Experts of a small language model.
Size: width 192, vocabulary 30067.
Experts: 64 experts in each of 12 layers, a softmax router.
Training: a variant of SOAP for the experts, 4113 steps.
Below are experts of layer 9 (counted from 0) of a mixture-of-experts language model. Rows are named router (the router's row for the expert), gate (a neuron's input weights, with its number), up (a neuron's input weights, with its number) and show model dimensions 0-191. Each number is 500 + 25 x the weight over its row's rms, rounded and kept within 0 to 999. Numbers have three digits each.
After each expert's rows: a language model's description of what the expert responds to. This comes from a sample of Wikipedia text that the model never trained on.

# expert 7
router:478513501497502516505487486507468500507491500450483465506533480470529518503541497504495499486527520481486477459498469502486499514473551481490495474497524482469480468492511521516512481514508479509495521520486483533504512528487483500493493498533491544500510503475541519487505535497511484510492514480486471507479522524498464502502488529479519530528520480449493547538487543453498457543495524496471472505492530450507461484515474523509452515542461491472533514513484454442429542457499533568468475481501468498518465499503484532447457475472461533520463489509482483501483491534465504531
gate2:487487530481471473482493503476485440483518490430489503466490513498476490518492531526475528518530515490509536485499503520490475475441496536463550520526492518452482488494487504504503508508498527485494471443546538517491485543488480508507501493498516514474532514488514503463464479525519532473538485508447447502464537518518462501484473474486512515474461493499455510538498511472531467509534483537461498506479505487512478441490456482498476513473455474489474514495478500514504475489455555549505466503480511513497493463518518467518462527499531510500496462494485497537511520511492482525
up2:562497498532525534518477483529523479492475475542541485508534494516506483526476524480488487493479498465538548503529470530529547498525484513510507518483507498497517542502518514466497458488472519504498535502537464539517492530506532487536495514496496492507529505487487543500512456457477489530491498472526530516510505516542483500493491476441505501536479504510514507471481517469518513504538486519465500519479432498510505527484506580516509440479492520506516508477482508507487471429516500498522547467535493483482510520449504511493534487502502499520488469514476424502526473514510498487
gate3:505472510498481495475487480546502478505498517523517477520511487463487483505501545495518525490508514500547477466493496514457522488521514508488488471446481477473525485490467545511477527560538533519548526473516510494501518515494536488522484490492541544514472499512504501498497525537518496511543535522566510447500520545522500505514516491497478504545509512475514520543485522500541471495487511485544512499473538489503500520486521441497495471499523515529474490473513488483483550504524485503494444540519562503472489512538517467478501489482474472532537553489474501487514494459500554475
up3:524495475488518481497469504562539484515514521507513538509458481522476502506489467490488513523492470493496488513478499469505529494484546499536468462493525529544514452457491496510524537462500516491509543529462467505473486464483513520484501487509512524501448475433498508533532495484493496475463507496481524491472461473515520519475486501485559483517575503488483526472531508526530522524499508519512534480460468549492524491528469499487520471480469472466493527528514493493523540492485503465489462538508484503493512461524468525458497486524502541507488541483488478487517453515482468501
It responds to: List separators, conjunctions

# expert 9
router:526496504503510550508485494503454494517509501539511537495461459484457477483536462496519493505502535486495462485510489468484413482496479470517505536492499520502525556482550502545506510447463488470502492478516537480505506509558512492508496504486455524508496488519499494487508459488516478476521462523500534505487511480483508530477530490504479538475481501467473454530516506467494480480511451492473500507523522531468492515458471527504515529507529471516476477495460513501490486476495452492489488494529535488470496502549544508524449537519473514479515490478513491523521473507449508450
gate0:466517522488472519492489477491503465507526503504489520553515490516460513492519455528446504512477528502521549513555467454483466501453428428532496471493497503534501498525534504484496502486496501491499497478486543492503501469496505512444513514507483507516465502473520489478474463478512458471474505531467510480498531487504509540549501485518495506486532464487534499499503502510453463495486469499513483532536505530498537508510496531466501492476497511531538480509462532475488470495498513482511533487462496467526486481551485489514446540496484528534461494485511542458508517515527522501
up0:498498501499516527525513471511513522507498476531511494456514477552514481536484510462495466527466548473514498486520484510499515487526500511533434514490489534497513500454433516530499513510534508488504528471515466478599477499450546502479518502520511484532509481507508485542487543556501464451468515500514517516507461477476505513490482528501511501487519450467530530510518514523536482570502497515513493515500524513517527516527504497478486513551468501524493518504502484497513491475515535507495512479510492479486492523478531508499559518472508507468535491539501510557490496511481534490
gate1:474506557505526519497508492522506503475502463569525529500444491501518467453444501476487467511492498471485467487512512482477520498507462466489500530482509494487537486522508515486514509466486493479497493423500545491492499553458474523513552524448468535502458448510478538518499488468505485505505489510499505505527531526513496498446528515504507560488514495495510512459504521475508517476512470497503510493549537511512510515521448490498466495492525489482500506509482477490491473493505503514538539509547517534484456507541540524500473533482492507494481462517514460541510477470512503516
up1:486542474498513545489504483468514459513525508474462532487528544530505492500501462498481550523509517510469520485473469465516501504494477532534496468497514525473551512519514474507525513482515456545494534481498530543450537467498461494483478536533562541522496500494516527445504539474494534497467495529533482530523518526498488529516482506493476509483484486505475488516517508470489545474533478525512508508542547527495501449510512485473498485492503502531497516486506519500463513510548535507519496514465521444500452514475523493499484491466497437477493502509493525493492444506503488486
It responds to: Organization name parts

# expert 24
router:483510503492532491510461491499491518478528526448508482504486489470458522431505488485495496518494457504453547505536523529495520535525508507521513493523518494506525474508490491491478462511506476508530474543501532479521477494510469506470513499482537475496522529518456506502472512456510510452432524504491510528482450507471523459516492560508523458489500521476490479449496491545557513519469501470497533485488535503504495512461508488514493504474474480497506561519498521456469533490472487478575520477508485499491538505483488448502487520461513534501498506521534529475505490507487511490
gate5:528486518518510488482441512477502465460505507481498523548516499492501494446499488482457511520509431480525515496534490513509480526570496497570497482465566507490508504501530496491469509487518494503553464519504511454482481473458505523482529506487514507530527510507503506525515454523540497453475497522514492482509460484513488495546475511501521521477570488514475517493462479478500495509483500465488515529524529494517514529501472472496490486495522472481541563482496476501476508520535508470498470500495530563508518546517452455498516503491497495485491483484490501464511478494481475516
up5:542445483505498519491509556487485497470513471490484483519533531478472511437521490480514515526500410477498512474521503462482485563534536500473487446494497511492504480530545506558499505537523494471514478500442510481505480502530509510484524494478477482509498502458492524506501492494506524486475491565529454486491522487526445453488490495486521538454510511483530508487488451524492513528499510488527515478504485489501458536507504497495487493499490480481526528507524544460472494508461478474530475472473530496502472524458490496496498533514476498503495509461514502458520511515470494498
gate6:448483512501479458502471525509502507512491497479524466525466493514481554484515427516489521493471439504498534512510477451507507508521514475495476493511485497493518444495481506481477490484526474443534513492541457510520490515519489506508537520491502486486502514496455479460485479487540510496475508475551494479502490484498490485489526507515517484551496513513532480525508453497482498548498494473520487457486587510498485534541468510490544493480484461501526512501466497479460494520476492487474465490484517570510516508517503505495477517482504507553483508460512505479517497539451520539
up6:477506522513516522491512505464476477495491515514473523498527490543484491503476514533508530498473493544527441517492471514471471464505541490471510491485471515515518517510488488502480496556480471518489512515503515498456467487476498510498523492524461509501508478479489465546506505511499465526453501523483466497556505465495558510504501490482483517486469543529501541464521521464528516458506499528510528457500454498488502426447491498482521529515490513492504477487474477475512501529516437493456499513509454549504480514490480546544540482520476475502517501488466491483501463543499473455
It responds to: Space or parenthesis before numbers

# expert 40
router:543506541485519495491538473447529497493520474536481476515501475534500504509574496518491493517493471519466506463479471464449490496486498498513505546503528484493482440502504472497462502442518450474498493520488499507476508513478465493540480484517484495502491500518519523513524474516514503550498532506520485480513466487479470485498524478545492476504513547531492476456510472522510473493497483463496537496536507478472495517545477533480528463502506457513526468499507515465532477521465486487487470517503517528498514499556512538486518535441496531509511479563517492498512469502519467462
gate0:543484519486500479496501452455491501456509535532501510448542479533503472542480531498484485479482496506492507519504505463514496497487505503511474496462535495494497453478468538482481519488502523462551495488531503529535506514497506517471503533496452477509532473519458512477509503542513510532510502495500516499515498484462498506481488491527508512488481473481476495477520484494445491516483490458538523483517481504477443470506507499452495520509481489469544490535519547495524500471470472514499456539503536485516502568489524522512524490483476501556504504539434496536516533435527513475
up0:518536465495531476502520480490550497499494476512464524481470515476464443505485524523513475481498479502512514463494506474476538490530490495523526480480514481472477528512520525452501480492511495500523475531510510517512465520510492493468514533538493493545533503502494437524481477516511522489491531558453506481513499508478494549492476477518483466521499540519512510475536525528506485546504463467493498491476471515444510489529475519530480470498488543524448496484504466537529507504549488466516470540538523519462498509511493467506535562498507486453498540520492524539514475505476497479
gate1:526487525511495556478491456483538498475532487464527495495496491529544476519508492508517501510456509507512537497484496413518499526541497491522526495469501523471468475513533531515501533480489482536503509461534516510478506507523488498474534503528492488532493498517480457454537526484481508511495534513488467521494486545510466508508519470517514519508552498508544506481494473540502501496488468466495487511497540534467486527476460506503554486465489431450516471514507463512491548533494503504505483480474497550490504461477519450520507504499475525479487493481489533482499506534543504539
up1:513506521488521514507495469527537548533498475480473466484463492474475465522491465555515517481448453524494529500513462491500513520537523534477482494511527505481488510525505476478490479506512527462494481497509507465477477515526487485485496553551516497479479547446471524465465515521528559498524504494516532484488479468459495503478528484535490486453495544495502479479438470511523511511512508545485540530497497517505484492548502497484508532500537458501491463507513463472510443535479474503509494509495482480500551529500494507515517531480527454465498500490499531494463528480494498513
It responds to: Section and field labels

# expert 20
router:493469480481473511506538486466514497515511480474507480429486513494507533499519524502504490533556460425528515513502493472507502494511486521500478487508525468490512543507488492510465508451526528515493528489487478515498516509538529516455541479522523491485485500504479542502512520542507550496495476557477531548539493487535515516497488526483490457483458525509522554451498514515557502527492509505499504460477473521490472477465499548515520482523500499491489496503473514527498520530543493511525511479496454496523456482545507464538490540483517476503477484541483522504520502527525486460
gate2:491521496500519518497523480488529471517509457519521505517485513505526488499518544498476484459453463504473550449537512468544494516495537506496478499515529503537505507497468484491513497502528540554483505517496472483471511542513483482483548532480510529475497534517528498477490536513536458471492524474449515492478525518496490506516472523463485462530488502486567492500490517471492527490540478513445491508502494514522489527479543524543490521520495499463471488498486498506548508519508523536498453496497501534521491501507499518537545493429509496524475501486492509493432532511523528545
up2:473512496509499464486524473526507513521494489499516476483499499526497509471503477526493491534511514499535491485507525490504519506506504538473476502529475503479473500520500495510480513485553499482453476502475473441506558472495544510473530479485508506515519534547518490476453530508505536511435531525477542468498491477536518498495495475475532443516458467511460507487562524504509522505496509496522482490514519505525532503471477466503454451489539512499519478502528484508482464552500454499485471480452516479453525508537492503475546503515505503487475456530497509527540519486523476439
gate3:480506506525519508503501492474509520528582506483466501488497511517506484510503492407477521484502542535466530531494495536507466503521496478541498526510513530505433479505502516500487476517525536503528508507538493483512498542489496499518494501532503486521475493505522502495501518510477477458477476484502494529535521470512477535511496476470510480484519495517534512502483466483493492494524469499540520524491486473528560477463555478459506531478500461497509526489477490515521505483499492488484476541532474453583483511501499502519560537523512532489493542481489480467481558525476509503
up3:512501506478514497516500489529540505520489521478456499522464484473477500458482521500473494497481494520500487490525522456516499528508519537489504500466482498529520502520502448542511489494480485498493508541488478499509515523513502523504471503536489487502501492478533541537515475507500523541455568487509453545523496527489475484485546494436504484517538505489509528487482528456479483493442538492506492503492498512488526475524499487501470435498469469488527536537526500488486475529549540475492501525515491521528521530560456500509518528475501522540546497545479549508495479514462468536
It responds to: List and table markup

# expert 61
router:518513482486488488485517473452521504515485470519492518537497466420515483512543485496506523520524518490519453528548508502482489527490487519505521482460533488537507480506517493505497495525477500505460498498509529484514520513585483509543478507501487518499505507497524470510504454478501451503520452504505544489481510553485499479455532453516468518511509481461531506517513473448489479476515491505462494478527461484489481475510507508497483519511530544515509520481532482480422506512523497533487527504519517477449505500485474512550527512523491511457507471447510519539492472492472513479
gate1:524534509460477470472486523506494516503480498523540540473507450545516533508523520460527455498521481528504481448512511537488508542500525499477510490513505516493500514468471532514532527475504513459513516549496504477505469512481515496511487515505517495510516523496484460559519479501518499512488498452502527502480519495536490491442523499459472455532506552510490479492478539457507501571455453523509531476519505510540491510438515478454544526503520492463461525512485491515448460528516494502493523470542500479493504512516526502499516506481533505499521507530491518492508455505506493495
up1:543509502493505489502487553502479500530521459499511462499504527489497500496480483507484503510459561520519482509512540510478482478516507551513541481507558533529473529527518482485525464550541520538489464438474499482496530522495497510493459484501497521473486520488476460478476504512496534529504479492507492495506494516484480494510502498509502503463462515479517538520488513534530494475455472534511460472496503491548469516478514495537488475451487531528496481504518510458457526502481495524480503500438509465499551561467523471502538507498501490503492468511479484445531486449533505496
gate2:508477498475484530499500510515530492516504487549493477498501482525486515503512496491538502484524505522491497500507521486506516507525518458455503542517500512451500458481504505479473421494504493455536469477509507499485538533510520492521546452511493422532475506464493448557488503493510451538457496507506504484494471463505526512477470518479490440528474510504466510507445514471503521482495491489508506523538498491508495470462550491540532462533531494486509481496476522475467502506514529508474498492542457486536486500522477492530520491515474489463535498541517460529533522490507506523
up2:530523490514499449495470510515551492515530520462492539479504498495511497499510478467527526499512516501500510480479458479508528492499508472516545475496495503467509480466493491516516474482518471472481476441499440488498478497467467500471483524520545492483514475483491530434446517505471478513491536515514476502538474494482496474493460492515505491519467474515484517588547491495495528527512475484524511468515514534495482479485440528536488518505508542480464558555532539490502490526485508542557495521528503484486481513503497497489503532474519511536505537503477491498475465478497512500
It responds to: Place-name endings

# expert 10
router:477506507531510476488479475493470528537538513460482494505462478477463477488472487511483473498497482530474476464532488491513485499479476538490545486526536463522521503515460475518519474520537470525512478513505493458497464494487452476537522535497505496496508543519501503471461514450450479483466489450455495529514481491520501491530528527542502514463532555469478503477519528497532532509480508542486507483491501510546464511486484497499497506519470467511480540495458484483459522494479474510515521487509509444468518540516488474452475476477520531474458485498505498555484485518519512498
gate0:461478503493508515477533536489471466557538533473528510490480506516453482492509518495470530508529480471539483473499520463488490505523484531500482468452488499505517470510492461498485511472516501575499498532512542462482514518521488483495477445503494511534514521533470505540537542529518498511515484507502495468544538491489469528502464515546487492467507497509495503462510520473502486489503503509480496537479519510497507490527485481462462471452451486504489489466498515475452448504483469492494407480507531525456476522472492512478471532500490516480536502495502500469491507495502486477
up0:503465456515506474499478474504519496510508464485473503479489482532506500507479478508521488474478451525568556476504548508458467531495539474520489498502525521506520476441532483478493505435501494513500518493486484492517513453492511507525460481494522472485505517540464460490470515553480525529517476522509555503522459512475517507497491503523509487508500508497495536519501521504520536517486521538488440506510504491481559510497498479439496529544516503569496538501470510470520498487547483515504473494480515514481543496472463479471493500494516464484517497456478493487492488468531498472
gate1:465464520461516519452503506513487522509545533501450512499539479438491549510498472509498518469500516450511536490492518426506474512484501518499521486532476446486498462485478477508491515538530515514526488533506494509496520482480504477514483492539482455520525467546537493501501502493529489466529526420464501527436495497495548482525535512524486518500475492509513520480492498484517493532462491502496527475516494488509511508464518490489494517495506451508516481487522463484517533554493481471495489530509485505515491482539507445509507546528495494523490504497486484520515520435515481490
up1:469512498490509528497503490492516485523520554488503516457534482465495520530466464506512489490498500480563485488511524490493497505508564487494529486506503486488506438447548437464458500541508473501532488484516500460473505506475497523535519524463434493539501459523504491490498515540494532512528487465458470506473474510510518564571462479505519469536469469488500468551502503501486516505482502483515517473483511499486509514498511527460487532512497468524498487490466503513471499500482495512510474541487506473522512496508527479479484520483470484515481516456530502523533442501483504500
It responds to: Parentheses and numeric pieces

# expert 5
router:501522517479473485484461453500513471484516505560485499495462525516511503538491503536513493500514492542483484487472453498481503494498561459493498533492500500513487468499487517478468487478482481506506529478504497468446496497488489502531523479529584466497438511493509521502504505507533505475424480480488490526506504466510491552498521486489499467474466490514462521526531498479476545502513519511492512483477489481510467521530493499508519505537504525495499495489432519479498472505509486485467487514484523502496498485551541450441493514456547465502508484509498457507512553507536485463
gate1:499505509496510481494514512488480535464491487496531502463477472578548489522515487525525515476489498456504489486484480487486514505498492491497498507456521474551472467491510490508528497503495541506499478522500509522476495500428493497510493528559536494533526528487565507518484503501474466466462538524499461489458499506433518555511499525490540508499514456490508508539461498489529483465512486534489496528537466488470499506521502513520481509523476541463500534477471480520490500494443483508510467507488506556501516467537498474473541540473491490472528471504458470498502506496505469496
up1:486499500528509447501464505494526500485478535489512478539562519476537499508513495570516557502475526477500468464509467534510508505480492537507476524514491526501487507517510467488505492516499514493475509474498521527522472526479503461487481504505496492494496535542499518497485498514503475531501447550497463512524517530511497481522504525549521443505474496475485487482446460488527486523453509514493510482520499506489516534500527536476469515494535501525497534525480493575566517501504518514522467491554509481524518481479479523532538539524497531507480535528525492474530481536495539485
gate2:498478486452477534483494486503487481502472461516470473470529474505480493508524511489505467472510551543559470488517485471525514497487525472496478485514491497490467452509476552505501475509495499451541497513474471460502525481512521508552522523524482479536439489477491508484491480510526490521505453491505530530497470536467432515485494495528562482459472466489468486502492493495509505566506480537502457479531482526517497483512526487497499511467469476487538516464436485520501469492478476507488494522478517544527513489519506505504520470487535518507485513532499474520514517543514505521
up2:525526458518529508492454517507487479459498477516473510529501503466534508521502473528521525506511477510508519484561500490523521465486481464516504450510525508503544488521527533491454489486526491510467459469508489546511453492475514506472444495506504468487564477488463426498528493512472482505504489485516510510498496493511518433489460503526470494486485525472499511496501511518471505537537491491545510498471507506504514488508488489507549509479522539506499460485489505492452513534495493494511455506496532560490520474524450520507554505492504521494540497464491480543506524475526505455
It responds to: Infobox field markers

# expert 44
router:500500486493485547518499497448506487514529498493500513496533476500481510487502496542506484507519471484482541479548531564488511496498497485489539490544527522500497508526452502528475480448556537489487485495480525562524539491506471513475501520488466503506495491497489504520517480470550537471474483503464481523512463483566482501489530532504469511488488510467541537498500505471501476540526521520489519513508529495510458464472480487522489448527468441517503518504449475497500486469497521485499516504460487462509480507533526547457507476486485472504457465521525500467475475506513471519
gate3:503481481488489553489520508503509509516528499506523513495511481530517505529508465516508511526524454536526535505484508533525484516456498511474529511565504513475501520518536464496531505479551517484484517487504543499529528476510509469481503488497521522497459504483521523537504474507557476458496516522521527496464499514521514512509495515462521538429502508447528476515494471497520493486463475539508479535477547498491494491513464493437494522502513499481537526568509480472502490479498531506510530465506505504473462516522507526490526462514474508533554447532532527455526504496478521494
up3:497529450501522555479525488522513499515512508520472505490484493454452469477515517446479500529499494530542514505466462508485489477512548498507505466512539536495513519476501537509463480454489500489490483490489505513438511508505505470534517480496521530501471510503473512471546479511494527559507493529457541514452511506520455474485507481492465509520506483545522595483468516512475486479480521443531528522543493524503466504511472521465485505535473472494477485440525508531497482483513468522508480478509500497490517515497509494492522474497504510533480497496528525520518484511475505474
gate4:446484488492481506481517501513538492527449510531459520476492495518504479485510504496561499515497528490505495487507513499501467462487512513421537490494515527412472501537504456513472502489512479519474507529511495513515517475475475485510492508487520473472535473524496479522537517472540487491483479507471522454514510480485500508483554528534527484501530522518516502441525522481554503515537531495481530528519489486482485502517445483475470446469483485513538518469463526523518502483522498481482493532551480486521481522487497541509532486502483467491502531512475520462549505490501516504
up4:526510494452493514500510535523528514493500500477489479525483502509486523502521487463509536531453474477507496508519501506504528495475476436519514504478493474507492519515487498471477524489508460451535521452496521537528508481517481488501456507448500510494507513497513510477466539473477518524521507469504489481523522453519492512467495494473485525472537521498476495503517489505510467501454532539492503473514549460474482479480530541565514492451490488511541551514525449487508498529547478526490528501497436518476512491538501517479480508524490507551481545477507508536452501498509533452
It responds to: Compound hyphens, list connectors

# expert 2
router:518512495520498469498475511496466487519539462544499500445494454480467488524501506483500476481528512502488514492497476550489478539446560487502502488508522530503488462455534513465482528528509514499448516493500488486519500538500530516481508503510500498506531492506495506480530502500515508517479496546495508578537490492465481511502507494496499524520488467472480506499417514470477511493509558534517475548510514479493492496478491456515476495509469472514490450458484477528480495455540519521497528547519485458501468515489491551526509464522528530522503475535507504496497454467504497531
gate3:473512511542524508511505497477515499502547489551517487465494496496520518435515501486470558463520471474511490481526489434479482520481516492481484464520469552493530453497507457541501527525482523481506499479514549473462495510458492514461487479481500512498507507471480487563485549498484491510495472476473511542511486495496541496478504547540477522471506462504481463516495500512507474531528476474476483516495482515471514516502475461470480488519508463508520485510473504531477512518500465488494500514583514512504503501479488477504471515514500516504488489510505538442544477466505521452
up3:467488503507494495524459481459504489495515500469492480471524503465486440438499509539513531518456452459499515527523493481480479533478512516514489525470504518508522480508497471514504516492529517499408492516485472496519455490469454510498511488544500506506519529471432521518486489529496556515463519487465471507483498505446464502491556485522485519510486468490533473483471505494520499500489492526521460482494491542516501486464495472504480473513482474484488516490503465482474549433504534504475501487508521506477540514488527492462481544496505510545520457507498482521513505483492495518
gate4:527530508469510510505525510518455478511499510499530496504462493541505510478517511492538488484556497502528503525461489496451487544479552502518475478511504523533503490525514516470509520520540490463521499465492495509484506548523546512435497486456454519518565496526495479485517476512487486494472486536486498495529516490472485513530493522474514509510507524472503514520516514498491505500493519441461506521508516497511449476446492431512485436538463474477539476492504473457499486499505467522524457519514479484514487487480475546509499477508479477535494493561490473494497515484469522475
up4:500497524486454500512493453489500510512497467497513514523558541485500530493458495479477511484503480524516490494481486476489521518538503462502511508503521523496528509474478520502492490453504472501510463493542492502512497488518508507538518487576494517498482540485565507522472474521463549485475477451475473458517478532559514495514456509483553552523494462520480529509501488515495518530463501474480467514490474523500479452546547540501529525528497502506486466498531520556481472485507504497473500479493511500463489532514477509478483528495467526487514488484547525522539497538533504490
It responds to: Connectors inside names

# expert 38
router:507496489542496540514516544494481481521505477488485520508463508490534442499502494531532505514519488511502473538499501539491491545558477458500513543507474505490493483554488533476476470519477512510557515514485511536499501479494507481528513498510453520511482503511465501501517522496504468475492484456521519523509461494518473517517500509506472540472538443560539492505504522508476511515526519482499468495488481507487497461509474457486472488521499451488486504532453490528502527521522528500524516472482466468500449542466467516487535514456497456498463472525449494528513483484461512461
gate2:542502519512464561498510558467497459460501499469516539515470568492530504501534506530495525551518478477489521504519490497499482483498501466527464484508489459472531506511532524502506489537550546491518505517467503522446521500516499476511492509526482470504516491512494517497521528517468470475521460474499509481545485493512477488487505526494492534484494515535509507542538544510476485479498490533474530485514504502529500478474504486479484502522514444488479530494493552470463553484522454509469503517495488505456469519492538495525511511462500522484499483563477507502475509449524474467
up2:518477480530460508510496498453519484482475486457437511515523534481513495540481488535494521489472537510520453551483456465515475487556497494489472471470467555565504506504460504518541463485526429488515461522497545493452536493483486521463496532505477516472521508480519498508515469508514512510515506490500519478516512471449497506467511510472519502495494526499511476515506499488518477475477474461487505500521512477500498523499502520517488450466540502509498514499474521527510504506520520445478523481505456525497484534527516476506536484512482478490504492495539437486524469489459491516
gate3:545485529483524502505511524548441449496496501495498536502502533478511481469493475507517520503483475419534524523493494508467496523556502498501543531522495506502489484518450503447523533523507529488467495514508461461482494536505535474469521502489465469492496520521512525491524489516537499470524502462562502454544516525513478486525527493492495454523507473495510507508524477503500525514510500455522559481505512471482488493498509451478573487481522461516489492525467499488446505512491517535485481498483498513484496536488538469482475514531517483488516485484466485504472486484537513495
up3:465458544477509484501479450451506490545527514474514491517511498497507503507492503439481493548511526485501485530479490513504517504491450485524584495482490524513481512516482492477484517482530455494525477493525511531512483546483492480481499499508514521497463511578542535502507506494514501482474497503503490507479476494512482496477440485484433507498501462512486483511511483510524497483519568551486478489499481531460502496517468485518515490502477498536452485494515507499450491469470530497493478478464558542512474473559548541510498473500503496489511533493510504513523516505518508511
It responds to: Determiners and possessives

# expert 35
router:492541459493511524504520477520485501515517490500487474468467495466516498490548495488496512499486504474504494462526467503489474483465496484517529531466532478499501523496574493511486534458471476460486478507504510479480498536508529509478505488434458518497516487511517492499512480493529523507519483510461532502527543503486529484504480445493529456495464534458488504516487496498503475460490485517492426496501521534477496516465447478488505539524532530509490513454495543467465492500512526510472495520535489506450501496534484534502448559538489527544542492504486525534529482505508482490
gate0:479487538489522481469451478491524511530514500509504530490515516482510490499512514495535496489483449492528501462497451488499508468475525517473460490521522489495461487496528508544515550504435507542502444517530481518541465557533524456486519555480494515505501475516522476479471543517475519499499502493458480496526562491550496470503476472506538512501528484528480484497508515500498477482512492498444494488490487498471487467462458506501493530478508512487540499512477507468469546509490501538534501524497485531452508504522491508458503485432501525499515478501525516528492474539498468507
up0:499526485489517530495495525483490491504479515504535485505498481521454485453536506507506520520465456513536499470527468523490478509524491522541522515511482476473515483513507476515492471505445483471549471454477488511529508482446483459495458431474515467505457498501503531476511481508530522518524463486428528495508506497491485531530529506502478561456456539516457505510463496503500488471489520527504500484505476537498525491473497530503490483536527499505490490446476505503454487478478510562500518515506552517496532483494505510524483498463487536489479484498523525469509509468462506527
gate1:472548533485503459484558528470509502517537523482519537436485483530467472495506540503464502487486477486512514480493503536475500489483482520511490513496489491497510505474503536488488521497484516493494527487564497538507502507468552515482470497469474556499485519504518488495486480500524518461514501550456508450484508485485503507465498514531544510495478496520486494495555536466489508499514521552482496484499501459502499510481490461537484499523498465474473508521496465523467531492485491477502517457494541569496482509525550497506453522514517510497508480504542503489503506486573560494
up1:477553471475494530496473479501495486474560455534502452499485548544492437508498495476488497515511502493468504490500464487474484531512478469511499489497457539512520511504518464518516515474465515489514491461518515476543541484493484515513513486585512522483533457492505478507490459513472519526515518527525517535517508500502531498490429473555484494480538469526538470469500516506499510502529497494530506504534504510505502498501507478485533520480511486524497512530530480498477477516504497492517527518509527472517515512449460464529485534459477559490499483498509509501547531465522482475
It responds to: Title and name words

# expert 25
router:489470523493508494506547486526515479522503473517506490512532509510462486505552497487508503504450483525471473493485506468496496498474481501508466513506478530501489492501493481504520491448483494463441521488498500480446489510522485442485480498454498484501538475514483481508496453473525498525509492501454465440516498484522510511480483468513522530520511456476496506494532467552530541517499430492486521505475498473503485500521495468506535486451528488515541497514532488459507490495484498528481445488536523486516514443581499533510507501481469496512488515472463466538539502487534480482
gate1:460514531444479495502484515454521438459498516484558519481509497505469490478554502480484465557474492481486519433510466504461518482493496505536472460511501490488513501490507494471485503527430493466516510485469463463458487565480498493476502499479507470499495465522498508488486475518485461499493515476513496499479500462457520526508499510495500549473478491497517507531480473515498512492542494504489460462499537493501487480493519528515483476531509506539505470459471499490510530484479457446545505522502477524506492523518497488486531535504561491508534498528470486471516505500526472505
up1:479482495460478496507500486505461486456512492487502518526524503497483500519547465508468502503531473486535505438515507508527495490520484528528450516530451527545501486478533510501514504523532520508496454528476523535491483473503465519518526487537486519512541509515537503517504485478493477482526537487459487501474509474527473546512460552503484544542508486540455493554521491535498458523522514465513526504500519533551491478531535529485493505509502475476512492502495486478506508472508479500512460458478506489511471501452463478491497474519539515503462485466503502532423467502518506515
gate2:490549494497466485500509481508514457474494480533502461510492509550457472536467460521519488493468535460495504452528498503511418478546503485443509508500487487516516520509478511492508480522492516538474477488476518529499512443477522495490514514533515530529507490465489496519480513477513510464516495531510521514507472472465491498473437525494495487488509445488524531567532541472499506494477471534483490512516478491511492486524528455494457467502511542479470470488493481499539490468476496526492460500465511494518476456515474486519478456529482514493495492529482533532515500491530505469
up2:475499445507497497493497469537464516488520496523470517508538519459500474488479491519537562493479493521505484470544511503466483498522492539522510505490501530472434504462517519487466524529521495494544480503510482481548502462485422526515494508556470479509497504498493529493501499491485471517443504513524501502516479477495509468531526495550460486566483518499512494546477524486475487519488485488512521530503506525532457494481483505516483522498513502493513514463506467537475516498486475546495493489486537533476440487472493509515459474550502527473491524531517529464488480469497519484
It responds to: Abstract common nouns

# expert 54
router:515524520494481554527485494540486518496489479447467526455466516493508469528499491512510521530538476482506504506489482525497540522497489471502513557485512539474475479521514540506486484504479484509549494490534491545525476503496449490534522525502502456509497498518486520511497534473514494502536503478513512556535504495487455490494504512465466511490512506508523458510507549502480462488476532493492497481512490515491555474525479501499508510500502485492480478504512533550482504499511485540499512486483461474504500554521473557472568595473489512522488488505480503522475467531469507463
gate1:481490484537476503496514505531476528471500504468518554478525521511521494494474492512516502512568478467498521473499493505497502473517509496511491540490506531530464480517515474492533519455507515492468505522520477485508521496515519511464482574480517471505444485541535490539499518497491515486498491537472536533515513503534530533493475494501518570502522473511483487509451506454511559501473461514475484526483503489512526534523442503481525526491482448478490506516489510531499553498541514518489505517499485514526459491515483509507497527494492515476560521485465467494525473499492512426
up1:537531504536574495481499531549482530479503523489560508512456484510539491495496473509556513552499501487518519479509495524494539480493505505483503522511506515521518513502533453512516512493476504504471509477468512504477528500496496473465495519468496497474492494518488504548469529527526497495512511486499532519508504447487479484538525517432521475447535537543469512480473512501524488501486541546541481497458496479519480511489503479523525524516540467492540502510546520469499529502526517511507499518522473483531515440512547477493497458515514512511484471484533479518493467455529498527
gate2:503495516491455501493521528485482500503469464495479529524516528458519467494484486470541505450505519513519504503469491481538517499496490536486492526496467464506490507502485515528507485461513504464532510502466509569531481528512486488476547492540498462456510537462528546500502479495517529528475459470512527498524528521482490475451473479508512539477515529530526492489506455514513518550502525490499504538495540511499526549501453500464519535493529463481499473505524525548503522518525475522561501516498473483524470497513523522515519538496483486484453508500485487508521492523528438536
up2:482497505501567528482483469475479492515462479509488473526484503453499507491509510511509517528520492426484512420495526489500521476442477488506481544507521491491465535513471542466468493506493495459471465474470429512516449511506511492539499489524462527460489465537479514528520527514492531526511526547444466483478531512520487525543493456510507506494513500474490498498488517509493545477501474507480477509472501515499495498502523511460470490509484534503503454522515494490518511498488532565490489493524526508507512469510498529504474508538455501505498496495495502533474506523482529463
It responds to: Determiners before names